python train.py --n_layer=9 --d_model=128 --n_experts=128 --experts_per_token=4 --d_expert=64 --d_shared_expert=0 --activation="silu" --moe_layers=[0, 1, 2, 3, 4, 5, 6, 7, 8] --router_score="softmax" --normalize_top_k=false --routed_scale=1.0 --balance_loss=0.000816 --balance_bias=true --init_std_router=0.00666 --lr_router=0.00234 --vocab_size=7821 --norm="rmsnorm" --norm_eps=1e-06 --tie_embeddings=false --optimizer="soap_variant" --lr=0.00541 --beta1=0.95 --beta2=0.95 --grad_clip=1.0 --batch_tokens=65536 --seq_len=512 --train_tokens=372100000 --steps=5678 --dataset="wikipedia_en"
Below are experts of layer 6 (counted from 0) of a mixture-of-experts language model. Rows are named router (the router's row for the expert), up (a neuron's input weights, with its number) and show model dimensions 0-127. Each number is 500 + 50 x the weight over its row's rms, rounded and kept within 0 to 999. Numbers have three digits each.
After each expert's rows: a language model's description of what the expert responds to. This comes from a sample of Wikipedia text that the model never trained on.

# expert 37
router:577403516570513509531547436471519551492500420455521510486506507540530517533468483514558499496499508495515533578452550481484555556477502553559519529534622548495516571466485490422417466553481437504472436493610529482472495448512546461525591494455471584474443527460470417498470548408444487528549468530452576459427421439452573562449417459410529426616397561522438491465503532590520428446571
up0:561598478417507580505509597481585452505484560473587501429528622427492495436480454423489463434503494516479492507482532409601529473515524524492533490504440567497483402386427527561469481440454463446574537529455565517372438508476431551492443560593469520517502496493524480448535530593501513467597522478532501437553471500523479499479509541519502511490514440530464480519498554501514602560368
up1:585492554509454492451476434518568489568509545535570507458519501497538509504486470476489498536469459480451532582530506549499398496475452544464513561494633526470505419450571502500565403410469478547583512540561482453424563599490461473578495415478543427502549522406472471521558504570542429454519574530540456572456451475534477463574471496491536426558549464480545487484437553399383402476557
up2:496487534516455448499566562518519502568339572460575540501488456491390461527453463522504441452631430518475481525479476467560423445433525441533506538503558503566466545564624499460517521471448532521617434477519451491576448550511492548428512468467576607560490447515486503551489525492474524461465494442544443507477496529492412499536498464467599460571558496456536488640522546475491507436486
up3:517585558486506484468498519458383563469486548556561573528532515519568458503444433512509428532569501500566447482455587378503474457558501510550467559483546528498496500549382540470470549537489493421451512505515552593590498415526470420483482549446501449460383486562536520402484491435583519518499457555478494445534520452519545518534505461441575469611596598553487500511483484487389513538533
It responds to: Punctuation inside numbers. Decimal points, thousands commas, degree and minute signs, and currency symbols within numeric data, e.g. 423.6, 2,741, 40°42′.

# expert 43
router:570550467513457486639444458539536437459548523485508439555428460463519593557527403576485479490513575459542472484482454531470472491444474401424512524541417457522448528436503524520379481545533478455593502575527585498523558503487490405497430457511509536478460436408476468463436492572456580435497511505416497438514545600584432448485489567483572504482434580506496500507515461514473523423552
up0:498509480446454445460542500565631537549437405560559548504501556551551455454491529466490507454571553465458550412576560610463532540440475513469550462468518380420553490524549537459580444514467483481446459454573491483569495425483470424513580487506498451412424503607458538481567509487483464527505519459476554581570486470493416521524498448542565512463399474490489461462579417532567519501467
up1:477436537427400432484491581481474470526474550487474598433525522493528469478522471551455418504429512485568534538536474388405472462501494536424572530488537540456566554536564538520556438553538410484495445526473530451490484518512527484470369507429504513610583491494431497463552489481645491427514478481535495529484385485485553563536565542475559524541517510487495548642469485578546508476533
up2:491464496364513465559539569538397591542439552479561516468497485446538464474501535526469503503482517545572476502362452575398486554501455458527457501534457408544560440442578499531468519490572399476485444451505498521447561509529525462413517464503535528403451540547546473468444451454589520460528620485447522366482430574511484488457533438518430470527437488469485499440502459504488436477472
up3:490506438500465457449497414491490497485469522493452456557443518537457528488516467473527609501490505578413533414379486605536459530458660512541521456526553499505562482413544438457503531428444577429441453464540434444589475582509583477493482501490475385541534484542545540549553532470504463507531466628458516538579487504476471537406503483461498580472452515464522467486572449495601531528490
It responds to: Articles and possessives. Function words the, his, her, its, and 's, often fused with commas or "and", e.g. ", and the", "Inspector General's".

# expert 12
router:472479515468382518534570455439454451522486509502569507468507426548538555363462554453461457503429477509447477490549495470437504469503397585394588459581530545484414578506494435583483577575516499462493485569498540534503464460502548498527509465512512494525566379504451546504438522517551414479374463542463489573595518525566429454488561448553553471471509488480442541475456545488561508572519
up1:469494543457542579464507579517460499559471465564559409501468435393445431435453467505489565516581528512520509560424552481485448527447464564432477414431527411499428538561448481519439509477443518498577624541532463487530479460414455437532474563528638496564437540489546539399466626465550464539522453405541473501482470586488531493492476502525515468414481522513478476493531538520482427483469
up2:408425418451478423485515479452474506548465547500486522531455689566475447562493478549503602459467495552496411501502443507492563496593521495505512558558455592597552534458445495547423529440477468439509495483486488506530483589479462428494414557502582548439492521543490524468485488509453487502495547516433434558475548468469494560510465526422466516533429552501449535547658503561433549543518
up3:495496443510483442549486468504558611538475414607488492547480478474513504453500428416543528466545457406538461546470496506493471524543584477475442477450625539565537438552426515499446449599462499538513453428574498523543496509456425493466468532490601528527442530469494521577506424410490445444532542449518489442454464566490490570484405559404520493583490601504500423554550575514452583480457
up4:580475500490497459463594497507449533550412450490589557524479560527411390478524474500484563556517498502489532551459458421485500432442471487505517557491554490470516558595520422458507555445419547531503541601473417490482431529561553548574507532483458606484486536402501464569457456516503586632513511466482529579524460510565608448616512452543514455552488544500501484514526583537511452557458
It responds to: Mid-word consonant pieces. Single consonants or short pieces inside foreign or unusual names and words, often Slavic or German, such as Zdrój, zebrina, mezzanine, Gładkowicz.

# expert 34
router:529566492545479489462495478519410548519497397411514577474473439557447500573522562477464500599539535422475467441522649576532493568562448459462544458508626503554517482503433468485491581444473489521552532544516588507484439509423543554453496549562467524503482476488524490409533478431466532472473565544479567572474604479507502422491468609613510511491467483477411526510446495481462585480546
up2:566472467453568511563501518544562559530412505471543508519588550529508556460531394497523559473511497543539527566470489456486462435493552394509490522462506544413405564432529575531415490539501615494484479457564546646592431480476420459574434487439556541488486421474562558542511466460532490510490439434549486529579511438487427516603468467462529500561479431452566532516560531498471493537466
up3:403437477553550575466475490489529530448439549528568477463442464530526505505469506558525510493583517476457511480532534432535504577520490451441440425447419447563439435461555544430448559536466519656520436550574523585548520547584508463571518415530500477492532538537490566548448474618438487547519500579512505524492527553457503438536458394449550637476500573528534488514480502552557546469468
up4:424472449417513553475519434443583441555507494562572491457543554495545474502540496552454566447481494540378535552523445516377454448482436501455504438476474400506454478524570499503543487451466534397500437431479432498430476558528425489474477476465528518570519381534419410536505545436475442537474449492493539477554523529471532536508573425536499423474544369519494580538529562516422437503507
up5:609433554522456454449491482478484515539492448498474591498513464509513523497483541481445438530522534467461457558512502471492427511524560613612523533529490484502485446571535568429437549516467556540523545492508500507453526384358430477560518477443427513500448511425566526526408483530530498628490454556535572444373513539569470444439569455479474502529500575608556528475486524476538443518573
It responds to: Table and list separators. Pipes, semicolons, closing parentheses and dashes separating cells in tables and discographies, e.g. "Digital download; streaming", " | — |", " | N/A".

# expert 29
router:485549436569503470471444473450496504489541567463464478548570469416465567470510515479531480461535570480426490587475425468551554500504512566464447511430432552465406484501466497497497446548526482599531553537534392532513497492529477460617488524551498536451494543543554580541487559557375586516505547560530507438437564600578471530544440578456501456475541422447598549500464438487518401427515
up1:481420415504480513532534551551531498490565463621553483583596448569568596470461440459480525555438480524475570422554552502483556496537547445492483431589526536534488538517473568543526517474498534527439564504614525499497440442531488533556479454536458526483517545387491584502383474483504482433490398510516479503523484522464434513531648534542511522439551579486491569573479466453426534553480
up2:580443511489445544575491484457555431560388488534474538403521489467471522537448472428515535511440529509551509488554516482454466529510544463510532462497546429446514430465461496483482450504573603502480528514507475423539499530576457545455540398469608463496495339575489508546471556478472522419427457473541561478611436468496476546489508399478484590529546535541525508426513394412503468547419
up3:499487421447493457466520443589500406484487533528513518469439467506532440487515552473448568508552456468524358511528442442549449467448550522449573588524497548547529568536485447560568507521536558595416504476488501443572635497498487542508484442511588389501472486488526499453516511529462457495609473528539490524540515513559364424482449460511489482416536536498607420579472555524554553494470
up4:544479450499503590588522547476543520505537483546402542493571500469476407544529490458567565501468542441471407536515510521510543438383441574482533513367541497600548541524472525372493489486428557456441392471392607489516482494499574492538402500448600502466493523521477519552482551554463524520563468429440510460549476442532482506518521501534537493473514473506503471522477441619529577495549
It responds to: Articles and degree words. The article a/an and degree or size words after it, such as more, very, small, less, plus thous in thousands.

# expert 61
router:492546434493413483441476555528504546488497531436518482573484534526619427353489507530500436488559459506560529491469602546451503465534431447469484564432487476411445555511436582558453597422577508505533518429453498551434522517558496510537535511501551510539450438461420562473395473497491478563502519467523468504420468485555415452564472476542536482561522434460539554592602521549488544475570
up0:456517549486564474417456433424542521527377547504465477527525517557448509459496482552535540447495524425489523594517570526454423480506545625579561539457507531551535475445484575455502416479472462516473451463479461593519518568439440461517439529548490571488468466556489532452503557571476457489522462491493533550431453476555520544432435540466353543452536463630574497480565495555509455409441
up1:550476530436428486521426467533522399493519533411552391502470490541580545430600453572488478455490536509441447418569495533509456458482506500554615455424421505517466492563463485531594506485514515548448482491476440512500590569399516522449434446517480394498464532557489504501447382463588491493482521549484510532405488551529532537484487543460471600520477520577524428469509479460598467495413
up2:502453505460438477462456491414479603556546510556551480519478579499522488546466513573471415557477527566563508570532523409480502509541537563560476538465536607536541475544449496400477451551505595548530446480566437536469547497428544436397440538472434548501497433550510595495438467535531542521413541510563523552493472530528553595458556518491499601613515468528471520391554490440553528447503
up3:462533526500608379453587466543563561529444502507515439524511499571440549502575618476498463504487383455467503523519425495533534508501539578560490576456442479494459525532553538598556506503440441589494480513435484556458574469472541422488534465583535553550469485530497439483469580437541418431597548539503362455523459501514473457430515565447469485511500487482488481612472459508556537502502
It responds to: Word-initial single letters. A lone first letter of a word after articles or possessives, e.g. l-iaison, l-oyal, l-uxurious, R-achel.

# expert 63
router:534491574423512547572444509460527550484455544551457529498536443532590414350511518518500503556504471513491472478504527462442535537541475483575474429489435589509562453560584533416586455443599408525498368489498531577595461492525547462515529428519487430522512519510522607457546471487415528496506515542487404552539503530484541529420487499491406514428488588490572445549547508482514512508450
up1:489526438473477494557508517532460462542513423474551420513477480557512539588512484542429479525523565545463504434404559505461460542533527463443573551520501419519506519514485579550423437423483570450417547426466584491508434517548562470528486543482532558532620547421532573535465474487447466498472487498566517557541467528525433559589602576476587526501502531399429574534418540582457489585530
up2:569466455606429531534496500447580536459527466539465375514599531454491571471417513416437595463453489580503444502472543425488580498491464492485533521398474432487531495446443503568552519528500527498539509486514516426514503560548472587495483472501543463440446595474448525476607553559483472524484499511541505496446480397531429437513450440509421610475536442599465502536519470477496504520623
up3:485500456560556531454514561511404533451421476472502503533471430549520578441574536444445465482555599512488523483498555540453475477583511530461466510580445448505527610446449590515525456581489567510550573507512494501499447516493529408508527480476462428457487537366521497502412491409517511516399455524568547634440501503631455524477561460543502475589522405493485462478495513494519577539489
up4:473441528502559428439537507429532517501533437415479491588442495512514434393496491464508546467467529497467513524475559494487433512580551513541422557488480615534449568491437521390509508504488457527578518455463481517591471510561493537466548448468529543489461554462531483472414501451466574590499476531600530458528493564540504459494564519410410445531457411619432491540565519539484584377448
It responds to: Latinate word stems. Word-initial or middle stems of Latinate academic words, e.g. stat, econom, Profess, ener-g-etic, Pol-ic-y, hol-ot-ype.

# expert 13
router:493526504436494391562514561540514503490427582464484496530495505555500480378468501605504514545492515542468528558456605584494562528476505418509505475476478399475553450472370557611455404471553553430485497487468378597487577541580483502558559515470421461560541541544455417487559492510441479524528517541423468448527449475471542480523537538531515541495529507472568512500459582468562461476444
up0:538531459447479422490543412505526393458567549527558419522476621521576408436512508551505501452546435512551491507467495532484455422512527523415541453526507493514529467538517629495558513572535482462526459571472489576429476532519493492480467470563465445404476484479508533530484560418442547603467548453514593568462511515445550428484551409538511447490468497515477405584608475498462545580449
up1:465433568449571507639534464500571464526585410496528446570456536510564498456467499403512491494466509437488407487385574488553518481522569547542430517546485591526514427578554478491528523524525456516523404464500445490536517544405523484486564500492517520453578435568572498452444486476465539549478535402587544371429513494511473492487552500520461453534484469525563505494549564581464459471578
up2:452489421435543525546544475558610555517457426480564483466474443471591474503434465518473542517539445544414372493475510452408538417447516508539551498478501491497521459532543349472644514488543491466467476593460539554550488477472522346506509474519468473538546421477458463484605531419484546547482505444541533540496488458498598536523434489424530513453511450494454471521442520487446488550521
up3:634488472557452485521512518426544516525484531496547439550528563499529438519477586495407581441415518546432423536493443470473523516508550466498476524473423518505485448494546528452547549480461574481482560554488503381491486572488507612463486476601556544493385601539474426541416495538477487579512512559470601540491501516517462531510442458488453435477480489515491439506568523633514377483517
It responds to: Word-start stems. Opening stems of common words after a space or first letter, such as caus, dist, prov, serv, and the "ew" in framework or sewerage.

# expert 23
router:544479539397512497534452552484553457525432515484492468506536457491393493529564441381435458467447454461495490534600431512486546380427443486508522490560539523434483563457532396533432526498508448484470455458467494482549544540537543528415404457453450518533428521564471485538502442549551513548487481527413517496550513465626404500543495517564522524464516489522607550503457423516374422487541
up1:504523455546485521591627494436589535494475559523544555577459530499511495461500409446497496538470387570501528534525530420450534422539494470437505537565540458530455530415481459559434470541533538520541524540576550547522483447435490665532542472497573548455491508450502517482427511488534540489467544477522471546561540465537406458554490367490473454494432470496521532402558556426544461460587
up2:397475538446619461504504573491448570557490493512480530543478542504478405465527533565530598436506448446430497459431492446386479510500516425504521557526474530582487500504494476462545586544495467463532586495485493532544512522553578446547563498485494641567483546510515480470425544481400490519431458519482583454509514542553406446505511509407446510568397462475517414433571492577537473448499
up3:518558454503517437489606446513513550505467541472533540519480546485453517528564435609441524560519533410539499509508562569492516533487507462544529481471447561467481457572497523480614511446552479462565432464396352621496431431470510540505431480521528514511508479549473464585524494466560482549563531498393506550517503563428558548544451457545533513548471521428623513517500499603459562422547
up4:540444535503500474478529496428488555473466441440487500521450513370437552459542410562415484444680538470494462490454598442550472472498527396509484457532513483475456566546497520464418465506411532487567577448561487578503529574544539423465493408402501575497572507519478556487452493565497504430464492509575524494486479475606411450526505519541491530520549515503475482559561488433541531459565
It responds to: Vowel-final name endings. Word-final endings like ine, ie, ade, ime that close names and words, e.g. Ramirez, Aeromarine, Gomez, Fine Arts, parade.

# expert 24
router:410508466455576587524506585497537519511450439430441523499490573547542464459550548457512497545410483554518478418551420469431426533471473489484496516550472461481488467524460434492402521577412455509490538603549535433461485460494408507391515510527498413549480534574575506457556420553594500436501414471505408541535541541400413521538537439510517522461517456517514595541499543443544523516450
up0:625493480505513574495562498510406503539536455530603466509429509427598510474445509570522489438517442495496455475521509583423460499469501389577498499529564480449508442523411527531502588447522480482448504468435446499435451570553488486599622447538470583444442486503457470523513470475396628505518499412527446477531529483429462419492509455513479454562484469469504454440588532485524430516523
up1:542468528560478479489553481499495470544459474467485466582474466463492512542429497491551505474617557477473551521525467494476447427489543495534418458441531484384482544489496448610565403471519449489486540506484442386527490561476452533448543444561461481526602632468468532426437462492515444555568502481426378454437489540463525408404507550516515551454471522561504550581472482514416423430473
up2:549471496516423634482519557482594487456484534500555593522482460498531508505515466472547427431449531511442554545517473559583457488540479460506481496493555520495540476487440569453547506500484626599525510496441462461412480466421478458486524515550403493523536411447361473549568492523486542435469443450414492484606609554508437479410458496442515515533549568531535519431546501483426527577489
up3:518542500441546514487461516457486565519438544490541383543523424446458485527447432565509481531463488511540376541539547597496543494464426453546528568535489519523482564506524481585562547591458561476410462514382523523517578344442546491502456439489472480456452447471535421464440491466526485498461553517515507537602455589557500423603477464551487544471507488498599461516524538479427520515439
It responds to: Name-opening syllables. Opening or middle syllables of proper names, especially the In of McIntyre, plus Pet, Jeff, Phil, Gerber, and Ulithi.

# expert 42
router:538506512595516468512540426461433435462593579559504576502531484426587492600466554472492526485530518505474514456514462463510468493591433516464500505539545443541518517443482507492517488520504537503612515490409536555556508520467604509581460435471482532492537489597513515541500510445566480604532531539518542475594607490589580535481486482403482578476457465604577414516536464463555489431394
up0:414418504487491431574517545459541511555459544442353518320457551464476518521506446494475456484517477564461473542485515497483549471574520456534422508438506561530482439530615518594440487483467499550521534538535558500444484557510440569491511491490552515487558504451497505463542533632516446527541486475474495503464462477395500535508489541537533414473385522499447624541522529619475461470517
up1:576470550423445441491555556495534450455479576479520491426464519448459475450514439490549448399546532439529439488544529553500518473479501571506382534521377557476460505496561481487527515553477547443494490516551507451451543462617492532492555450564509429450444525522503368459526527464422403345472584558490488523527512551456520456502529568611520508512486456482478496500526613508495421533472
up2:475527577416491485600503469498488534480487479419482496447493507563543540474518456544449541441446483532446566418456458536506576508374510439401521474479591487535489438469591530539567415428373410480486477532571472525523468498602528421407500513512475496520506490485571519521608444452442558482523510599500434462453438488509490510461501473393492466466411521481501427469525507492464560565433
up3:529447550497535440467491534563507440496402512545457503461470481463416598482451498511557505558587497540424470454446445527509598532610515553571522523430442508453501455481530558484514547550465523585436439496459524535527441567481444530521481598464427569548504538478447474567441489612516522445558487455418569415464510551465559469610588454502533422521445561473443474484595510462477515482549
It responds to: Plural noun endings. Plural suffixes and plural nouns, such as generations, proteases, vehicles, findings, students, children.

# expert 5
router:493484484564374468432539496501486476532593541428548531529481460503494527483576532524507516500507523535463477476477572571574460578489526448470529534598572522475569503475525549526529556391475529499541623460416478494528380481438530502476518583521453518490448486518550433498513549459532526477492519516527593484584529584528454367480418532608442507461472465401436470584552502474446532429553
up0:579525498452538530622529501512462527563457543568530533552508530479495555475523477513533563492442595491436397523382474575492515460556629496577542427409557549503461591511381494489422475536557530455437539491500467475461472486470557443525432459572531514464528515501549506541434494520476440519560531536503510574565404556500488523444433572507394508479501458456550423521528505562531571560468
up1:552510576469403480482585476535461547527498413503465458497492512469633505511532503447448467461451488503611435513590499538506452529567595529490528494449466447544420314430536479529474442570475585466374447504512503538574442540401570513424509466520542483396519559479526472458540449501528474463534507455484539510453583529534433531406490512565514529501506463521461503504522547499499539505456
up2:556572453464480491474457393443450556460451507512538520456495485481536572495517548416508410560407491510575524471442505515465460439411511587503515553502541440447438532429533474516497515528421557526543533479551477596534515508524545449582478578583612553464497425471456525615545537424588432476427408506535445540449539529470389463515418479499521439563487458501500471462537482535542496435508
up3:495469435436524551518404497511537517551435448503537600475483546599535514480483520518477433451467502487550470448480514409461438420603491501517601523505462397512472513531625473497417489441495455552491519480530500444596395481551549489523569565491482569546523467424449525522522369520570511578542407541635463554507493479513516484465449549521488501478448530475552464520510463545582419522478
It responds to: Table cell separators. Pipe separators and cell-opening tokens in wiki tables of sports standings and results, such as |, | H, and Dr in Driver.

# expert 21
router:613514470517480453477520590466599471483529588486453539463551514491481561500502500523562473463365527471472534588551484448518481507592418531432404484448415565447452484519519580467504547469481544487533476589563501508458562558438457570479522486535494413561516468596494485510552482494438488449532618520548499540470443543641550521503463501483508515513557474442544531520496378427486468464431
up1:410535483378535500502480411592525510498383534565492535495443567501513450530394418535401474522450502515570350490548484516471436535540498476384545524508447597527456414549508508537453529501544495521575509474538545413495425550453549543535552492520499461549449445532560527445469506508486472494584386442454478431537529519531480476491476437583509434512467530524490540463459513542448544443521
up2:437499486464496442585535485503586441480579510502535408474430518621506507421474522453444488534585502432441543554573549484504587401526507514561533452438517439447486414488428391528458429506450542555427572427530435472559531445498529477550508554581533460495512429541506408440530495573515486405580502445481514459554571572513463515464457425467538494491473499482501523485508493421584470496452
up3:542554443506390553502535553455491568497440526478540505512578438463504363503579519560507492605488480506498565534448541542523500373522488403592543537547448462478503585568491618512440612517525536488456462402481499521515563483568498509507484491405547528528459494452451552535449509498445476466478467454507435514461386455472468424524468466548478604521487504450521447490548602511529471542469
up4:472439480510499471525478438520495575520473470540496468596529567543454526566428525533485473458449511445476459393498456398498459462424419445536521517517549528517505493513428503404419528546452657454470484569513512492560460604528510575493595476389501514556520495491526413456382533493507587562576445458506545565482355485471449551518525517531472469507502582506479525483566506493549478533490
It responds to: Word stems before suffixes. Word-initial stems awaiting an ending in narrative prose, e.g. act, writ, rul, direct, and j-eal-ous, plus negations not, no, n't.

# expert 41
router:532395532486488532409551457466473464514531580551456579499551587552469451526520588443552546491476484516529527545413530473377564386542416399459492494489496386476475533473437441533485446523433439468522519447500510514480431595519584486492487520452542541529441488579466526514485523632543547516491448515467476562488566575514528586532506503489606510444475534473532480547518549485542449550414
up0:473493497538587458519428407539545520487427508576516419496524503493438482479465445544487495588468539531548471393522542499476404427546545457493529496483482536535515564468488549424515513581518477528466505522536455448550496560510407429485529608564591530432499476513528532422438539463413588418521487476504461521480496545472532442506590526441546602521391494497554514553610484384443534568505
up1:564503480547477571535566472491528580531449476482474460524486411393438469386443452480557471474474391529413539508566583515516481553497433577529428479468482490570533488565484549524482544489422532432442498498443497421417413470509475534494540443497529563472533475513543523591485468515453494458572493509489472419512435552485424515440549482599425474561390498491443545458440530501546627503452
up2:600604532407540554449501378520517440511435527506529451566525435529487493521434498540410478420573409505517427598566510557583530486559515570549487480547595510484477474480576501418540502478538553515599462493439549549490489437492456497553414496523546488472513447422459492449439553457523500568468498490573490468569591469602559478573436520484464486512467521480579434483502461490443541533473
up3:424542534432572500595538437535596468562417434508534499427501476496553454442463487521535476541497502540510393467528480509520582489397545555530447553535480553537456543504461475535548397433535518590346526463528480404531472428508466556511417540437448548500481543467556449473483421477426487527472472449493396540556519485479526445514503428539486453545431466490514526622442493480529444521527
It responds to: Pronouns and object words. Object and demonstrative pronouns after verbs or prepositions, such as it, him, them, that, this, plus es in foreseeable.

# expert 22
router:491545534409564501523354508465493527477450610479514448500475513483525419369442500486539518499433435481491468465453499453462455536543486594577555462492457437497524418484517550592453416598577440437473465488436511559522455519419479407525501488521520448446532514609493462457569555529480492407474496531505494527524474408382495576537452536539425523500517483492582524552515562475471526511535
up1:591510460594477439452431516513506542589598500509496542579498526443465536534420502433526530514530547428527510610561380486562459506464464440522541502433535451544495547462617461468490522528543512431446427468495513446454477554481547455569408527549516573580417545537566554466398480500436465570584464477464497489500438469586553549400507462557405538489549493524500524491483498521509459497474
up2:554507459484540495506462501475517521450537501526466467506568530476433474498554460563586439527503450475438519456577504531470550529586458475471465512551472544471359459549533510497535538384496541507468516555587576446467574467498457562590528419560451455414579525493535554542562511534513366490534388425431443424457505425444458462479418514425563451475506481528545516536575541541477413494468
up3:474494469564466447572528510524533439504558505471501406528428468497493496555562492441425462444490515478474553482449534617499502490499440491440452551504545470560384508391483482567497602479519509519553418525473518511537639487542429504587553483450502541512469550534521505521462448481446396535432552563450565530561442495440475566390430593538495465558454481450425449511485438524517523425427
up4:590503445450505593421486543575605575499447462525543530644544517538534537544497491483535519434443493547585514548646540464528506584501560480508506476523521510518390526442444489490526426471509464548498480474555513467443433420482623460467497488529456511432512463517557449491528412572535512536598494495462405471453474467403510415543526464486515488531505487502509569485559502440603505480525
It responds to: Mid-word Latin stems. Word-initial and middle pieces of Latinate words right after a prefix or article, like In-it-ially, an-im-als, ox-id-izer, jur-isdiction.

# expert 18
router:452498503547417447490509434482505568512469469469535443513506456597565490364479548577567446513547473585471495461446552523501494463469599542551544497514467466483438584475472451511466455479573489604526545524536490553555514459542528449509596462555508446581509526496552430505443598424449498505405515565515505402469519514441566508432435494528449520618500431496528476490430481559592484414546
up2:552522418443452562575418579482520512554519491456573523562544592469551422413548471534480409542483482449534506538552507447392477413524488502501444509395540437536461409519466465552515532462401426534475527478575478439499514447466448568501471464457523518479488535452392536567490479416597439547510421501493546475401546543540479471531541531456503425483452457516502450457544464538464475520395
up3:549401502402367488500537416553416438524468445536480491491471480457567498439464413456474469451408475504490511552530503489538468540389538459462535542531558494483553514499469481351559455430425564533432522516475451523519525424478608519540566485499550536413480489449485460515532521386452464478434535492582489522537513503601558466435448480524523475538470533465498406548455546499482445564526
up4:518558477578486540507521539484556436517411437582532542523492526493427499487483484435477368508579467552594535462468609423460478478574535532530385435518527546486451493517519431495509503523489497556511451429535512536541566446585449488472557490492464474497508451471439412456552419494510518355613449504488541555485492567513482425433457527456428514527522510446521402528503543447466487600560
up5:454514551538522533516494494531536409477557577520476505525485431425557475566550542459430401508470439510464521464528569545518443412564494528470469495554536544576523486432502442438540575522466583572505472496491414458414500509456551501553507455515457526497497473382566531526498464490560538446441438472513520537590504408524560436501542377567513395468565497542445495439503425411503608558458
It responds to: Consonants opening word stems. Consonant pieces that start or continue a word stem in technical or everyday nouns, such as carbon, vehicle, gene, cavity, lb.

# expert 55
router:519559478521523476528501498461451392499569440567526543449528500412465486570547480384508550525520497526541568439504506523518555507514441487486528521550617499489524538511443505482481526480632521493562446510492536440505570519533511539448417509419489463559458517453526544522534490393552493514447594432437493480566597489432602552446621516560512461423480491451466485482458368489427454525423
up0:504418570595434481484455493488497481547498622399474486446420552472583518469467547506532563493505509502475549465512535496484492374543427469490519508535498503523457525518461573608451454514560533571531599555478494523444406487544411542478499527576517454468452519402445513441578569509528542415511537451464475609462526581560524541461514461476556518463496549530492389527473523507555514469621
up1:515520420439528620551486430449541562481531563485508536486492538487491528507505544578393480391401407542477447525517535485511520437469520453554500550401571559551515528561532463480488465587514453521374541539546452570479496477528551454597485425512504524496588475585502462420468568518486489590512465444479599556427496532552496515547612588513482566571494513514460494460510542478542509523473
up2:425499495512419613480540439507511500558488476601498542589461465532521526509455514483457451429471523502420472486420446589419429445476498594547532456541605414542504514528466536553511481478464596486460538507410452466505443518467510562538534410451452536484481526556510539450501496345403574399549470581463529570505456485520508526522513533525490561569504482543419483543492530582468437522479
up3:500477512520571468593565428549485537491499557577570559488479554372453592525487459529482563457496482472494508524503507372486588576508519462498533483391466486560432463398515491431425515485503540437446471518519430498551548545564509539637478356556481522528431500566564564560466489508485560483511488488438411446494511486498520505519568498519494548560457546407577461495549487515552479516459
It responds to: Place and institution names. Country, state, and city names, often after "in" or a comma, plus words like University, Island, County, e.g. Rome, Italy.

# expert 8
router:458510461531486504488518438422463476510540426490470618518513388501483480515523554439436525554550523478565414477575457575582440518580468542427528464569550542470493518484452547523370566520472547534544503539480612465502469429428515545379445475463493495499477532493482612426509516503615508544438452523468508511555498453499534547446486552604532479486554481523413534540410408504543472487481
up0:480468531537615355542537360434484494497473521571447513519529572547521414524466379525566474535482468437532518441443477541489547552555512494528549546449451553593486468512499495522444450496473480565523463500470531564483550574460483386537452493532517574440577535574511520467510414528461472504487478446505440459573427518434546455532495504438475497435435589544600532594479466494490491440501
up1:488476500430515600438497529552518496531502469507492478535507538483478447476512502385529437399482537526508605497499491386490386375468559542513597556482526584447502552531538450509502447536400527562385455516539553574436541520598376479503463522460478542444533463440481429571520552434512486394526473554480442574486538489510545497487425533471509475517540511517501456544588492563464509525490
up2:446485501542537574523559462575510468481492437493541524482460510426468482519507478539502572548535558473499456536468519545502486543545525539540569537399537455474473547520469500499463453460507503436438509516348495465554465474444526457552598438527543598507453597460518473459485403429466594599496478468392501569572432508527435393472490483434485602472413445461436483576590543526481462548514
up3:502530561471605507403510467502550480462521471493467492472480480535535511489568455494529507496464459593453553523503491480470597579627422455565442455440450446502506517416557502457458511521486510520503475512581503560469434392383547467494517497492544494521390430477612476508415540544525387502521520458476504560459449520477546558395485497481423430591444374560512521518513504499499546427507
It responds to: Table cells, place names. Cells and pipes in sports and election tables, plus place and institution words like Street, FC, School, Town, von.

# expert 20
router:536504497545501433415457428457496550506512505414497560480524490480540467491419511535439436589514609494492522501515520507525482557502537548544503510540588556462573409549515578483557441417457440493530540489549499397483502497406534512393487576544473517470522416534470455405576472517532568475550566537502551532517529468564541430473477517526452490462507567466393587501430450390428408424508
up7:421459454547456506462492473543495454502482559505481482422418541547483536494477483503426577448388455537496598443441396499458487474500545439478450562416473524499453471463569445539527469531572468543439464438475450528468487473461464423536493494477513490416571449557507551551477535516575437469605460543561470489463404595574536515541378455367541570543521565519487454510468531525436560474480
up8:439581546504450536404504501502550497479505540542519428518498469602427549514510519504532561516471460565475478459445481538532466377515451390555445531569535444530448556412479419428514488464576487479527564436423519567561509484516467578487459532525534471522497422468627452453453470493519499538462562539421529452578456597501470461352448553468487419548468486525500476566441522445513551528493
up9:486530489523489485471555536523513532481501404463495463541486470488439462432523633475517539513417469483572543402583462495441457473545520445590489528555431634442466452515594540542504547469492472496454529571527481514552480511529568515441507494564474448532580555473474519525535533584574566526550424435567434463491455567404461538436519646529482533471440540467511483461453412532489527597520
up10:478589511505487516529577558489480450471500506529580539531574548475474523499427472553425497476483474474579425434494557566498488437572474462501467465574526453480535445614501505480556616542506586502507504546378524483541420442516455552504477491537557441547413577453484434500490400461471529605441558497568525448557549527513558488563592484540634484531401473523516477492570546531465524514470
It responds to: Non-Latin bytes, digits. Byte pieces of Thai, Chinese, Japanese and Greek script, plus single digits and numbers in tables, years and race times.

# expert 30
router:504520542549478497468457490467544597502412518468593445485495561542462409357440441575598576518507518502521540496505590592389457487532492379524501603449476475473444496574465512506528465485484537454435535439447435548497488519580495519532515446538523510423466510482459495498485541569437459512481473444614425460425442512503418486566528463469432484519478419411524492497586466458510474490519
up3:510464455522664519514512534559479469500484511434537420486571486538585516482512540524498509466483455536534475514531481519434502413558535476502528529476544529543522535481546457508563476492453543465600473426536497560478520559465314474559435499448557522584539385420508505456532471410519497478555558471506402558413457476525460450412508547423504531450560567545502439587454427474558504519512
up4:595465412470472504508584492630576485515579495513467608495636512468446485526427494510545451502550461418482437578551538505512482504498460514464495540511545578541422444497476526466488566443537590470539463421484526546478399409448626544523472506523538498555503504471449490487505488461489512535570502541507548518566452541615450554573555460451502546467532508472402486431544478503505441567563
up5:553522384585531503415523452536527564581441442506461528540461451497572595373499495439559423478476511550584449552511569522529520504482478432535478528567398511475435523453471466500597559555557443521546424441507583494481415451535489492487471529521524456552509400475432515578436552490568456571490469468471548403480547495482532504497539522470500515545461543480572439513534400515574442483461
up6:522532461489507477449478484435395481550527472455493567522506510470477504428472509548526451435538402419488599607536495492467433453399590495488436519479473485499462448536550472587500592452504502433533453542491525562472597559477496495504486491470520495558523549433530394597401508412440491479538493553509530415486498560538465508451564460470390553505545537601616434450461530493457494462450
It responds to: Latinate word prefixes. Word-initial prefixes like sh, rec, ad, dec, acc, dep, often at line or heading starts, such as Administration, recombinant, duty, discovers.